Experts of a small language model.
Size: width 256, vocabulary 4096.
Experts: 128 experts in each of 9 layers, 48 GeGLU neurons an expert, 4 picks a token, a softmax router.
Training: a variant of Adam for the experts, 364M tokens, 5647 steps.
Below are experts of layer 2 (counted from 0) of a mixture-of-experts language model. Rows are named router (the router's row for the expert), gate (a neuron's input weights, with its number), up (a neuron's input weights, with its number) and show model dimensions 0-255. Each number is 128 + 24 x the weight over its row's rms, rounded and kept within 0 to 255. Numbers have three digits each.
Before each expert's rows: a language model's description of what the expert responds to. This comes from a sample of Wikipedia text that the model never trained on.

# expert 54
What it handles: Ordinary nouns, adjectives and verb stems after articles or to, like found, main, central, near, began, manag-ing, profess-ional.
router:109144186137154081153128150134107110113142102085098125113116167130080122134150136149138153138151139127167069101116139108121136120135073109129181109145130087122131115111095122146117097129127160115122162179107127117147133138134161154133120103167127179124096133129088115113092139089117144112102114105158106119065157095140166135113151103133132171116105184165163097124132107145124131166133131132160136138140087148139095141149142142127133162132138097113132137149162126163123143166146132152154094086139106102125116120109134119158132131141131100114137102148123153120141153145086135090188114154089110170119059127129110151129141179122115133147122136091117108134154135120105138143115150142077131137170151143144150102110118113161116113115119126139118155099126146120060088138108134
gate0:144158143099148084137129115155115098123155122168107153081127161135131155102151109139088099198119081131126146095132143128150117135136157181124102156106123144136147154147124106118097107096141133130143140115142108152117113124122141107153115123104100096109156177104092108147129099130169102170087138130126168165107161117133082136158135138098138135165087107177123112097113141122115125118116105118106138136134134138101148121122153137112124116152070166131092128133150073144107139131197137119107164117093121092128124168112092177130114164149109162122118122115123140135075081161113149141152149135135112151117158114101115105132125088104151121152148134106128079100152103143157102100119158131170091153137114162103075096112096137118114088117132148128118117137141119137120135160109132
up0:148163124119108108153110149175118131124154119155111168077143138118122171110153129150086099165095072104150116111147146124129115115138121147139115138095132147123161151155116120116087082121129136134160130128131111155125106121116126127142125139119086126145139171108109118134114100109158080164096127143136161139088174149127115134135153111120139148152121122185117114095134151112131156132098102106123123139135121150106135127157126167113139086140081163132104159113170100168091138133197127158088174117122137107145104166112089170141133126116114167141103120136128086141090126154120135110160147158149103151128117108113102126133116095098159156160127133103200096083177116110152103074124159116145109123158120149119082079139110120112115100107152138140136131149138153143148107155103127

# expert 26
What it handles: Capital J and word pieces like z, os, op, ó inside foreign personal and place names, e.g. Jadou, Milwaukee, Czernin, Copenhagen.
router:117082155097130117131110165109143135101089130124127102092142155141127156128072157104149092139093128098109136129120158133068118113150137136152097121120161129110102099122144112139120120163136104119103107149157135154181120155098146095124155150139152116129118147112166106155153143100125137160144151091122146168099127120126109129119139170119091165133113110131093145169089134133079172124140093162171172126103121085160141174153124157160144099124127136107141078138157128116130105157144121133137157107142115107128080116143083163108141125158133139174088163116110145102090154155131116135162124130132119093148125097053144137124120149143095138134158129191118107152073135094153137150113128105171114155115111102102124138142111149104102121107126135093119095147132108126131117110121130
gate2:104113141152099106141130143146100129087135125141162099123125058169139094106112124143131165128124135153119127107158105128130145137154138122065123149148130170124097117092117102088147132144143150125140146182154096116112121082164131142143112139099111143116152162105112135144124136120149141096144115148126148103130156135170114109173094126106082078125132171097139096130130131162145127135114162164073100111107138152133137134096138103106153166135094130130114107141128161086102156132109134126150135112133161106124133127111170151187120140135107141096133090092089092132130125143095142114139131105150097171140136112116104144104176123119152141139140165111134100092110143140117152132111129190113114118116103093092087067144174148100096109141184124123102138129114148147089138122169120
up2:167140118136141120105120109130139108157115113124116163136109153099140154140144114120100086122146137109084161138098127116140146120105116135184132114159106096116162134154121167135124138141104128124094149085118172127110120167110115108128157083177127106168093118160145117104141115139113110138116122137105073135129101118093120143100112125179160167154156114155157159110118123072107138136138107123195120143154095118112113120185080139131098087111162149121153136102133104159120130125112105126100125137131099164170159135097102107090107099145161082134138139161150158119125124119145097149118109156100145080127106153125148098117133137126100111111098117117145151130146119101117113133135106097156125142123162182156149153116060128162176167123092132119139104138151101129140133168097163

# expert 18
What it handles: Individual digits 3 through 9 in numbers, dates, times, ranks and table cells, such as 7th, 1998, 6:00, 35.8.
router:134164162102146115103131120118089036088183107151131115106097087122137128154105111098140141104151107166144151110139105119161099140134119131125103144122110133109140142105156158164168105084157134143179138144122124111118162136151108137105147126121164182114124115137159088148151111163136128104131147086127097111154113144172153108131124104130096153118117118136145153132200184122124175147144149133108152119156125121136114146132130111158152142099118107144111123119117149126163160148094143112093147101118133157162146161133146099161100114148098105129129108109147111129174145141103117145118144106168153168115158157174141136093180122103123149154080150151106137128124141138081140123139109151114152133138113156118134152170133173137109129081130110115147110129101127163128154095145117
gate0:109116132128125131099150088125138130197149101098149146134112154105102077130163134116134095133106131153155103128109166147110143105100137145110152157146154111167112112168127098134111118123124146120150169132132135143148120131128144123152144141109142158162135144120125143102129085090138112142079125176197138127113155118119119183116085136093158147146122123154071117122136118171120101106086114133091170148091139163098136118081102123133113111144143101133148175166150113124122113124140117160118110145093130137104113119123172143097146098076122144113143132086120122142112100126151107113158101102113129134184081176125128161166140167167156118115135117111125153135168169128128139098158119140145139112122139105138162110065146101100153095146156150159102145135115110137133129156101105
up0:133140186138073092155090147135147158095154144172125148101141150120076138113120158131124093108083160092133137065126137125115134130167101127050120122138129118084166114114126135113108104112149161129157119131151180168154098108113148114110103073111112119145149097109140116148137122103060156118104118157139167127143159135107138093126093118080148130138090102130186099148097154153173123141136124155166134125134103133119146133113156120138153115128110126147131135111135130109117137154140098146148109127117132116065156153120148133117143145117179136103146133114147068152113112156138162101127108101133157116131130171153101107098110142131119094101160119099130134132134148159125162119096122093097110111131161127125109120135137121159100094116128146113131112133069129128151126130148135

# expert 5
What it handles: Final pieces of names and words, such as Valer-ie, Quar-ry, Pe-ace, plus question or exclamation marks closing quoted titles and quotes.
router:146127121140139104144119160121162127154124130120119146127098157076115101097113135143126127094126165100141120125174185097138133112115136149145099153087136127167133111118117093126105096136143096100066114098140163151121136132089132141122144145127195092095142118155109109142129143117089121091125128120146129146124119150092141155162136149114134174132110142095103103114141149120129137094111115128082168104114121130135087133119161108147091187158142136126089121153114107114182095173164121141107134114106088119099161129097093108086175131129134150162098106110145130154119139080184088126118153118120136135125134135164130103128126157135119133142121127139097178106142094145135088099115156130149108097112130120135130118147102094133165096161088128165166138124142129148127070124117175
gate1:128147151165134099137149171119140124108154091144061129097154131137076106128119159115089144143115155108106106141121136114139140125147140168141154099114083132147179130090161172162157121122096133112103133127097075175118126111097145170133130137124166127167113099131132142091146134148126117125141130071121129088117141100097085071101149113134124128102135108138167117123150159149074166140130130119135134114104110127133116081130106115167131115097114204120184127145121132162109120132122173123097132134127124136120141138119127099116100155129159178119112150140134115118135166118135128116143143172146092147114136148151129118137121141083144128117103111095131110095123122085098125181123165165155161141110110156125113164120134116104175127135118085123078146116124113142154171117132135
up1:103144116079099142123120098148107124134108162103179136150092115113150159135140108110178102103126075150139120103130118160119120125069123092106110151144144120133097131154076085094117104152149142134151111142154140081156130157165124096112136139166127134098117149119103110153119128108134135132127122184130134203138145122130150179158123133128130131135143147104108134122127106098171109121111120171141160154137144136137161198125136131103139138143131063143049128123124129089132133113117065124133148152150132114137112108133150154136160108129095080129155118127127101131131100141097152111111112087102138104152123084104118160096138111164105121144137129151131124138122120181162107100124076105106098116123113073124142107141134129155120144126135159130169111131135122126106087141133117

# expert 1
What it handles: Mostly the after of, for, in, to, plus to in According to and cells in census or population tables.
router:138150125156131160144156173140129145114098148081102136112117137130112116112107144115181136124154100110150153183147108140133102117097115134104110179101190113085145094094165150119122164118130112167113156089148115158119167117116130126096127096101135096140150133169109110154112146128157143131163144109152086165108126135113096104105093078176124128157110173129147129114101088170166145156156078110124108100109174149139090114083133138119139138148130178064134166139161147132114142141121138136150156087176146121142156125154143102119098132135126126131153105106148142106081085115162142126122130117140123128127153141133196107109151103111108121122114156114120141149137141094093102176144146097116148138115139100140124101154151131113141155108138135114130106132149127117130142113108105
gate0:111081148123084131119162127127142115182105112104162121155099101094161130124096133093152129159141127110107137128143134075129106141156135138092130103091089144124134174134131147099142136159047118113121102117070151177114182095128134130154105120128110143158090140135131147150180132117130166121057111144129109139170112092136160123096162133118112089130128115082166131118128129135149135105145094137145120158097139109110154128129162156137087155149149108133138125158131155145114129134113110134125100128136129126108114154124111129150135122124124105183144142133135127107142107173115109123137117133136163150107141058154145152154087078102142122135123160102138138142144139159147089129120128126119136164134112102073154122136127141109161134120101165110164155126155102132129129184081150
up0:104173127078135139138111107143142136133117145129104137101110131111116160111076156125144142150136126087137116136152119099118135097102150097147107132164138137161102105102121130140125075113153163142138119120140173117132097126114097158121129123120099139095188128137152158137078110095142127151161095097108204100128142159094086131144139120135113158172121103128119156132118112122133130135119098096102121126166124125130082151121080131137148122158139126124149144139154105102081124096138087125104144110120161079142101092143112134096153110138107137132170108189110127145105108104153171108134092134122089158106123149067153129095180130122148118138112093148082135162137131129098165130102142109112145064129113118151122116154115124158088124110179108149129125089134118113106156126135124

# expert 7
What it handles: Is, has and was after It or a subject, the article a, and adjectives like former, small, original opening descriptions.
router:105163124136110084100127094156058113138209033106122118112152088144129125079134114130153134144135126105127111138103138103132102118106129125143145075119130144120142146153136158143161091112156100100116124138113101132112123139144143133135144114175107167074106113136133092098109132124121091128127116166089146151126135093117153115116146121169103121120148153139135115105113131154193106175122138126075139096117118167092140130096159109139114080100138122168170137145130114176121147162102114168148100146137149171130138130107139107120151089145139151111145128092109118169132154141081164112139082146116107114113111126134123129139131129119136128109108138132121118135131144145125148125093107120145160092173178143143120145181153110096114139129138103139122119107139153135113143144135097
gate0:158110155109137132109163113133101111120110090165130104127108132099142130139138163086141133153128195096124143112099092131137207140103150118082129100171113169143115130120151115103153133123123113091117153160123151176185137147151098137130141122155091132122160142140123128154133125126104184085094097115148115146172087116126135163118149166150109113154122129138120124131134116141163121098132098158150168136130129126106179155134083132150163114153156140111114098138108147119143151112140128159126131154134120151138136112159181109113119111098104097119143110137099096123133155139109108106185093127125129108059193109131117133153096128108144132120104136100123087119165135125134124159142123151116159122166078154092177160105110128108136149118125110127145152162121123093144140118131155
up0:112125125159135121134120107092144136155134179136122171109119097139083141120116084139139137096150092161125064132135153120110085107143088130176146164161150085137114101141127158140110135154135168159141108083122149091092122125109144110147131139086155109113087111142121138134143125139173113187166137125115115094105138119144114119147109101095167131119127109114158133113118151118115149139132123118087081094117128112168080118116160106108081167145112133119128140132153129121107126123113122086131127089128140096127133105115083158128130142126117133131115139133138158136102120095119144161087150105100127146203057145142159129114174125147126100100148116126112164153068113117123125102114143107134109148071134110160094116112145130175146101135101155126104120079136139152116138118133106

# expert 15
What it handles: Finite verbs following a subject pronoun or relative "who" in biographies and histories, such as was, were, had, became, served.
router:150149145131098143129120164092135147146161096118159112159170095115162135107111115147105109106144118145117129174106134148117153106110180141155151155153132158171106124154117123124157143108096175125121148151076084127152138162147121142133115130123118089138154131096141185157147119099120154110140129130139151129110105155124101085089119103135155158207093124088161109104079131126121140110158135116110141149107150104092131125095137149133118129161143114140130101089082151141138148131178085107145144108147127140077122134097169088091161109102094164121134128134170119174124119200093137128080108152132088136149151132116103127120105151151152135107136146137117156126160132129115114117144156138123114083139142141123111131104109096109090130157136130146134102086107126122117124150102126
gate0:111118173114121110120130139147107113163121137164136081139132158113112107151118098118112117140123121116157166113143152088147128126156145153139156165111120131117133119140142108137104119162081114176155135104137119122160161134103194114110138129131130123130075109151106143150129114110118117133127062092124109127145142081104116116197106127163088156136117131141089143095131118123156155109127094102178148151075125100118134080142090113154109122143073167101129121118113116165106105087124136149126154141147122129147111113151115157105083132095131160109107160107091131141129139120160152162150149108134126147095139131125092144132133128087147128164176089145114139108157141115131161137137097105168106153123106121105166111181080136114145106157141143103087116159121118090143101169157143
up0:116142131121096108140117151127106134139131105141141108136145139094145117118094087141116113130140163130132161140112162087132125106157141173147176171117111159112121121121101119128122113160089110167138142120154121119164149148134126115105168097136120100151082126143108142141113152090147129126119076100136103116154165117110086117167122104171110164141094143128118152085112099110160138119125076094151128154094136093122125063153093121155081098146086151103095137106125135162099136095116126121124150121104131115132108111140124128113082120097147174092110129119080097161110174135115126126152159121108121196132108098125114142120141138083141151123173137117121132115161146099141135146158116092175115130100128122101153116163088153126127114158122134120084115131107111083176132150175151

# expert 8
What it handles: Adverbs like also, then, first, most, later, and first pieces of verbs such as re(ferred), mar(ry), can.
router:145148111209130131111125094111141125135159118127126130182137107121167120136179120127141102090170136122180148096133109092140161163132111110110157155118148085140148110121159138151128164128176134143119111175195103129172126075127150137098152116141137147163098162123153152109106121127133126097129143129144117134146132078108182174158111097097149140160144091138087143124091117127154112131145102158114116139160118084081109164154145129132123111151130081104154125112133149196131143121111138078123142163130147124165121106129148133086160130127133143147123111151123135159156097157166130087162132144157146149130124147115117123121152124075137113105124152130102185134151161150127102118105122108124137132135150145103136120118145140131132134136111133139108153145134152100147095142148173
gate0:144129118157093127149148156089108131104118156109143148132148099108137115124097158120157120109100153082110146146130112132150121137138145105142080120113102124103123187103131135148121142120125132126092101147096113151113124111109164139113115137128138124142136126108136152116106057165142176097093137121118171121111122131099087140116126140081106122105159150127122130140151100125134115176117131122149123098107149161123138130135176092111096096140142161099146126146171121175136127144156108143147135129076145109143116168144136120135159128082166145122130130151088176125175142139098140107108141118144113153147088108104109130101115108086162134104088153117089170101143084156088120101112162120130127102172143070155151118128101130162141140162116095129119075122166132103202105107124125
up0:129145129166086129180146147106110180095133164155131154130159115125149097119109133162130116100082166072124128145158126118159132112137133061126088107146100126089132151093117140158139148127113124095110093141101098134101147115131150159115105138099135129150131151121133143104117074151144161089104127141161136134131105127116097134136101121105105113117142150114153150125165112142151116166109121136128123102104155157149144103128159111099107085139095142110163128145164130154149152135159129131153134110086149099138113143139148126146156090117146139110109118165090166128126142121085120103098167128111109170127083092105121154127126125108158150090071145145095188098138102160116119116128160109129092092137119117141145117111121149152125113157106091154134094119158133136211119090122124

# expert 23
What it handles: Final digits of years and other numbers in tables and lists, such as 201-9, 199-7, plus coordinate markers °W and °E.
router:117169192130132075128123082172085034091234130141124113102135109123160127116093129131164140095105131163132168108156114134151096113125099120107146154106123109130135121141116126108136090121112179156122183145155156125122148147140115115132126119130107155131134090105149107157145126171098090110154119149138126133176151132154156111130097098137150176165136100138123169146148124154108133113126119121114082108158132107134112167136122165116112160118115135142114109113116127115124149131111150100126108113134103129120113162128172120166102133123122110141136108125125135146144105118119104174091119127115166162128142129180152149119120151114147138109084179114145130135159115146090148131119087138153149152122117088144152085144124141134122139122137131104141099153129132103116156090117138
gate0:137121150172110097128148080138137135179144113086100140106115143134091111115147178132158115135139133117058112114119182152133120119107123112094147120120142134122143173120098111127076131168113132124137147156154134174116123137115169092165130181148094171157109111112119137070091117093138150078093121157136124180098157132132179103156125151096151102126132162115158141117121126085104086144082129100150171122147123150134123135138115152169083132112135121125098129137156078116126115108165121145127106127156116164127173124162126128083160091100152159163144186136106150134144168115140127118136120149125142140132082123152143125150131117124157095124141154115144113123132109121169088121147132110144129147135121096129144153110148109117159122136123138145088126140122130127105121140102167
up0:122113104146097079100083146118135127113132103169134109134136116126143126165102092113105131117159135127154144146126152129105133147161155135167133117154156146144124116132105132112152130063150103117121114099113124105146097112117130149114086115123116103137104179138118114159146122130132124155104141113115105122106164112114095185128145150117112117118134140104133087105094081165182137133158122140064110148112122136087155094107178077107164108178098129093165123151122119139079140153135094123127117168118136110160089121061100165141104155128119105141098139128139108105107099148121147097182128115101096147153118125101102124115096128175138151152132124125099155117131165117114123125134152113112079087110161138142127129137083140135097078098138120109145149108161118089156105135153118

# expert 21
What it handles: Capital M in AllMusic review tables and headings, plus math superscripts, plus signs, units and symbols in technical or statistical text.
router:163106127138104154139176141143135168117069163120121100120145102115154100109147160104134141155130111124084137126180100125165164126083137102142095101099140102090083111101108091084101149110142171128158133132151122125100131112147083117142084153108150124114146132168104141110168139175142128147134167101111104156122151127185112166122098170140075169149088136114128162127147092121110168102152150107142143161161150123152111127105129150129118128092133157150135107179120156092108101158177140133081130118149149141149156165154147157126146128114106121107140086138094135142152143093117129111156121107126165132104155105147151135137124131124115175123132103129105105130075123125106143143161111153121162131105130112115119147120161140101133150142130136108113101119116150117142099106144092
gate0:132133113083118131114138139145098090116156118117106133148162098129150126124135164138118132087158150125119086104126151168160086150154104142157147142122122162107100104116112143120138124138114154108133152149180059157126073138123153125129119143133085124150161139150156144128127157142154158114108102105090132138147109112082173168132094149120108155101149151146159122096106149133124165169110139157123118106075153114121085144109151138089132096120098102116118121124150129123130156103118163130113108147119138109153120137105165120100138110095165164111162135166129152154151135124113113158080118120137135143137132109178150178150107168124126123144118091104146123153110154118145117143133146121093112172143149165101092063153051119148125109142127116138135142062154130115127139133123160
up0:116107126115145134153130094148113131164104137139111086145115135115116143100123134120108142160092139131101153153135104146136179102127110141146178154137099141121174178149148099102164142110111126100105168169127137103135155103102145171111119120104134130124126103102151144148120123103150102129137144174139107164112121143150161149132149132111126126104112116149120127142200102110107147122127135107144137148158096098141131157075059143148092119121156142099085122098122116142138128108103084134160115095177126130128141122119104098141137108092059095138166089105133134098143129116117186129145125103106121131117095135102113122158067085137103132123151130130130090171122121120136143128118106118149114106135101093151156128120162161119190121173149139069099113146106096123128140091156131

# expert 63
What it handles: Single capital letters opening a word at the start of a paragraph, title or quote, such as R(ussian), T(o), B, F, L.
router:132091134073149115179104102117121160147086169126115163103093096133127104140173133148121139135100119150140157138134115092169126097138110152078116099153076133145086123144120115140122149138102159116085095094163176124128133128138112125156101128173151126121099108086172170132123126104143100111173105140149104122180067139139113136134126133096106120139102134134124164082161106144152130165141139137148123096165119129133143148145096139131100173089125143130115127163083092160160110149156136131152142102106113117157139165108122139156135111118130103109121135123115164130145136119082118131097136138122103141128165135158095124104158127137147146100117105116179108115119153148142144120106159149124134154151144112141114132163141163148153144123152178136124133118071094093136172173119118
gate0:135138140133186123098132126119077105186131136100084111117148095124128132134121118121156120112118156174115125127132090107121145097148097156138171119101132133103152144160152118127103167171156145102083137160159141133113174145091139103154144117121091103124174066150104083094134146102108145147138144099147169135105111130124140158116122107137144182155132139139123112146120147132128110151106135139111128139138121156087123154134110115188124135098140129122100127153116172121128161122183080125154098120151180180137147115138151127150095141158138082094113087128118126132107102081138136131141132162130111074141148181136138140169150140118161115087138139132131095112140159098143171157143116115134127132165121122115134129140137119110155130164112104078130130110094169108103124096126141
up0:096148136086094125100122115102134124125122111147131118152138150140107097103125111126078132127125131098105096125125118167144127118147178133114090149114156125116141146163152123120095106099126109152125138110106091120122118076155129186107154093154135129141152180142134178119148139143122118141130138218090104089137118138126175113139117108128158116097129101108139141121144115166116132132124117112214148177119140119136127157082126139111119136158120114133117123114133105126141126146077121143108161134124129068108098135151119112127124082112133136123189145125158123141136146133133132093107136166098135119128106122114150159156095112126119077174124106122147149126157107125091120097118133132125122096122106106105175116146118118149064138078145156141141130088162136158070123128140076

# expert 16
What it handles: Inner word pieces such as ic, P, oc, ou, he inside names and words (Gauc-he, suff-ic-ient, adv-oc-ated), plus Le starting French names.
router:124129060152115129141122169118127142127110161121125125160125088153147135127140144130126129134127113083100073097127132091120156099110100156118154154115102111077151112096125121172106171127127070132109128108121120165113121127105124120141103137143140114144137099124135125124115150167151164133093131097132139127149095128149136112132162134105154148098128117164128117163126112108117126082145118170117076171100109110184111115138180102063123163146134130118155160081136171102127103136110170160126143155123103110146118132158088144148141105161110150167125111131114127114109174132167095140120116101100162123125155146083120140100107125144085166122104117144179078134129153147142097144126134128117144129114083112150141118124140177145095138111101148147103129144132098159192140132104117
gate0:106111157112125130139132092177104091119155087111105190084131153123106105173098196125143130118132105142111142147134137137140109185121129135153146099106103161123141151164187100148134122148181128095109158135111169132136135122125182101148146129142117150099131122143123125120113109160106111128115142070108109112135093097167161128100110166121123128172135136184131149130154125166106121119142092102118133117137151125135115117117144120135114138100143137092109084128127137125140145084183099148107169119176107149130071184113121118119144127127102147163109156113134172130136146088107137143120126160130106127121096127130133164131132126112135132122142124135107155125156120151152102126148120133136134137153104146096143160125115138132156091122171173128089168098111185145167132119173114
up0:113112090161133118126149150095143171152090162132154102183136084125125152083151081111104131155111166112135102132090122113109127062168132109127143153156142089136119108097080168089138133103083127178139111138128098148123151127139106132108117133098140125146111185095171132134153136070146141158125111180138162137128156159090110134132161123094139140079120114104120143106089117091154142141103119164147121121123116117130148155152115149135127128148101093138139174135120140134141102148084153091144104138102121095100164105137102111114134147123134104115160092150116077125128100159149119140118134094115154134101151106137125109108117128129111119129116129127154098151102126120136176141125111141111101105096149110120110104180156091147111169148115104120150116159127086103119113165097122

# expert 46
What it handles: Place words in addresses and locations, such as County, District, Street, River, north, southeast, plus Democratic and son.
router:147121183118164100153143058169118123169174109150126128161134117120107110106170153136117136116106167144133115142116130134167169095104155130121156111133164093100126142113097112150114125130135124110157136097116106138134119144082157115189144116156108135109113107150160150116125105150133125096113111151109135158148164104091136156158092095119120091143132134137122141170123145124142136121130118144101137166135088132116162094090116120151109084150116134123104041146135083145118155114150144121104118171102132150098169118106143119099140091115111110157131131130153148142165120133114090117165121115131131121142117130126114128168111113130148126124127118127125133151153153102189127110106115151113123166108132076105187119135116159184092155125147116099111169136163150158069140120125122
gate1:144124107123145115129103114131154113144125111126120134101118122108144157092185136155164134108146131127106142115118128094116146116104133163101113106117116125129145123147133155121140110108100141085121156100119139178157102104149132113143161123111056182096125110161161128143095124122121112111078185138080129076104107125099150095126120107100139137138120098116144157157141081114165158104155069168132126105141153148157106100112144128086112090144125104151130096138156147111092142143103093126188121096158083134202124124159120107145088107137130121123139115130128118127104130115124148106125138129134122130135106105155114124132126148118143085117068148088088115140132136107111119118134152098116094089146183085110142088167122117123123134132127084126154140128139140134100095075094118
up1:125141158125128148114104084106136122131154089144174147114127104121165133114135138151170097134136126080139109089078130122077155135154102118090154116141103156125157142137156114132157137090126131112143121094087118142137149113134134140112171095111093192137115125138158082176118133135132142140107167131090142076059104133104143110147144144114099109131077125136151179150138094127150160099146087170114122105095184118114105121068166153099125139132123101133139079119149119123143126137117108146112111120116069159160127125135133099137104150163115118129125156110147130096100106153119114127113119144173175140136148115164086115151138116112141136129142143098096111181150117135079125148146138079116135115151158133135156121141119127144101133153119146128140111168156148139159129108124135

# expert 33
What it handles: First pieces of longer words after articles or "to", such as pol(ymerase), ear(thquake), ob(ituary), acc, app, del.
router:121125138103116092113118089139149129134186124110118159151105165141137104147148144102119117116167136173118123127131135115120121115146108136140164089131160123133107128134117112155102120153129110102160131135096112185130124125119137122149086125151131136120097140130127127109155111109178133111138175102124147165113161092091113137144157184105123072132132096138150122138101159101101146149132100151087134191099142122117144133109130162131100129156117070119154119134090115151130161077112121131183151126148135138143083100120114169168175092160139150158152148112142154132138148190155157120158108162083081112115109118117140119092110114145128114073140147139124137157140160122118107112116144078148098101124146154176177136137133078130118104121156139128109134138135151164138146153102142
gate0:160149127132109146132101134152117123092091089145132134143133112084167102119150095153124104146139187143103135133145132124108120140098148122075143086147119120153143068157106124102075155126147157124124123115101173179101121102110124126160122121103143130169188153116155117145134110103130146089128142076132073120166145130121126114127091154145119142120133177098124124116129112142125111158109104123117155105145118134152089151132164148132145113125085122120115102127183124139156148153120112118119114121126141115163152175094158113115132100119138099133130136133141170126120140150119122121144137130169138154155105165156074111141154162157145140110138154102086166149163136133142141113113097107146091106166154142091156122106101109167124064104124099094119131075149127164122161154117146
up0:122120120137138105125169122130155148164169158118111118115137125153107136134099174115143158105101096115138125109098157141161146111170110148165106164108154119107097182098151149170189082117118087123131114136136084114148127155135128120127127117154110117079072100150089134106162137144142116161128119168142177121093117138138182138128166091124131097129148101155158135133099125101133132094167161128127095146106150124097130118107092143124136137130147118142147138146062114115088107106103127129125138113114160135091102086143108155132138147146117163114135132114135140143101126101126120129095110130096125135112139085115187150119081087115129105157093116152178111107105123139160127138146139170111135139133111123185132123139156135093132169161150175145136139187135117114129095121140138

# expert 58
What it handles: Everyday common nouns right after the, a or his, such as film, series, team, city, program, story, court.
router:089112176141125129151135079157153128140177127130107157119149084101103116123141101126116143147131123129108102134093096136150123145126127199168120130140102095144113132157096142120080128144113148139119140131140084131095096163129076089147142106163128142134138102099160116120119110147139109126109074127135127141094123142112167114149075144124082124123105102166177124116118147119107083152094154137139137139128162161158157095135089095161119100094091158156132094143138129144133126108160097140114113080129126123125092128119131132137123148173099117129103089109141114136119124147109111079116128114143101125159077091179104100125122133165155133122173121111108151155118158149084089117105159138144094095119147105127180112147137116133126121095088140137148116141149154156121101096127102
gate1:175156156138120126136134137102117168114124151143133127133176144103111116133149124166109154151098112135112153111112097091149138111140151150126130152118113162170109133148098095126102120165100171157120134166107088102115172141110128164110145085148114127171146146091128150113094116078120143112134100141108123145103122138111169131149148139103101134103152086127124134147137165088152094155132135121152179133183163146140148114128149105084089137104066131136091147140118137145147131127153111147111168183097123112098113070129144090101146125141108138108108139152145125121104139107086125128108166111132120146147173148155095129164137136116137127113150158094092089127141143120087113142132097111154109164132124107145106143144128108112136134162107097110117111143106135120146158185056104
up1:137102173114103127132155130163135125136115159126107109153085121119137138109132128126126100111142137182150118122151139086101119154074161126118092094137154140122105183170130133097109102095168111122089109123150157166128162141158159067151142133117135107150117131124089071160126103115130117076098163137125134124145143130158139138159100137126143130129116195155142123123168104143111137161148077120112089090126124099109110156136115123152080132149130145102125165108158141138123144134121131132124130105082147111114112112101123145148163098124157102141168122128132146103118120119155133115107120085112092123119092066097141142094105142142102139141087062135113128111117142175119099103118117105111126123132153165117174110127132157151182100166143159115108103132127111129113090108102121

# expert 32
What it handles: Word pieces such as ad, ow, az, ue, ical inside words (quadrupole, amazing, Now), plus the name White and U.S.
router:164108150111140160139101150151156157128110136132097136068140129116124124188139120172097084146107125100076131146124122127153122125129094159142136130135173140124125087134132114131106085162103162101092146066154170134153122144146142147092147148123164119151078132085167152125101129131091128113138107146181155152126147124093107153085115131134133099151125154141155113122156124101108162131106103134165122090113132114130096111114142147123123149146118131105122110085183124143164095120115139130102124152089174131110123103126159123120141152170146145137124094150143175149070099125123149127113077155154129127146165132146122159102131130101100132118145110094092157141106098136155106126141143146147062156152135119137111103148136154176149108129121114153134153110142106088110137097125115
gate0:083123115094112126150132128121147140119106129156166071121152130118090168131129187129120142173158089105092106120124149107141155145090153108112143154148123110128080130081164123161136160119156125169154145117146138151143133140101127102146153120156180146109137134087129132086173106114128105103124117153116132111091103152136131139107140137161165105081147112194103111127112142118115156142109093165139127119113122124113115116144171114143129094113116143174104139187102146142109117118109098186118122118130127121115133116149130111158135100089097080154116133155137135144130157141135109134132177167104106143136128113139121148136063082134117149155105134158115161078121145147118131164122092107160140136151130154149108093166129122092126097151146097156115157101162124138119133114084139
up0:056123105123131191132133111149134149136147132155139124146196131116110152161148139137140110151199144169111095146114139121123113148122164137137137115121132135131116113115131133162147132091124115201132094120114082166113139119158120151186134114134178161098141126102117127118176084091136154130068134107146110101128115142122113146133123152143112109081139128163121127169069140144113173116106117138120098104126127119063120124117133146119140125123125138150134130152116135162094120136113112127126120114133178098129121121145073116175115158098131142141120143124129159152125140139137127141129165135155108158113098136118115158128071097135090157181146134143166147122118136153137127170142103116149128106130127190118129141176110129109149179152146086141142148122153137131111143106108150

# expert 38
What it handles: Final pieces completing nouns and names, like -ella, -ia, -ism, -age, and nouns office, century, company, often before punctuation.
router:161130082115143173162068123141145116166127167119115137128138101131122113126100125189153130098152116118143132116123139098145102065107083136081138136131112121148102133134116150121090137168141131112056137107144120106124152126164104106131134153124106115152111097127124111089104141120094152137124136194127150117114132139124124110141117074082144125134090136100093130152125137096131132116147145138139080134146116147139124141139080176145078151139125152145088131126130138125157168091142158139152185159142123127095137141156137139162148104110118110131165110140121103123084138111108109100105156097147139125152122115140145142125151142085148129064095122150156080130086085148114182099168147146130136155129104129144111118151144149134107140166109130144125109130164120143162163113153151
gate0:093159141161105094095149116136144116104136084163135145131164135130120151091142121115116151146094119116100124161098105176130145132150128141103135098168134124142146095137142125131123119130146130114146076162124145131114114120106120174132105159140057146137145112114189118142166094178120176150116119147157076121107164128151111109126095105087123141137142140130127140120121090105148147098130078181132126113126111132136104109128162174141124101145112093114104131137159108130102124107081109107142111113118070129099074165123138147151100120126107092125130144102141127131142103133173137114147128133136133086165126121100137098140101133113146101169091125087126164089152139083095120146153138131127178076116118089149099128111123111120123106114103120135138146051143117125110110092125119
up0:146174172111137180125168095121085078138129137124128122148179097118115141123099146128162147123151129119141148127119133113182108117129119132130131149133082114125075139132143130168125111149132114114121109137148153086120162092115159138130123131161128155144167101126141126112146149152127160143108144116146105113108087151151182085115150133090135164127096162134129131112153171110132175112153129150181055117142108125101156185149127138144139111122096103137114118113120153111167168118128164115124144159125139121062090108150161105118115115124116110129158124103135139149161160095124132169155142100127157130131121121116115161166103135096113126092119089145114126174098126103082149135159087147133134130150141113128167173108071133134103134155101129135146094101139129097119145138135148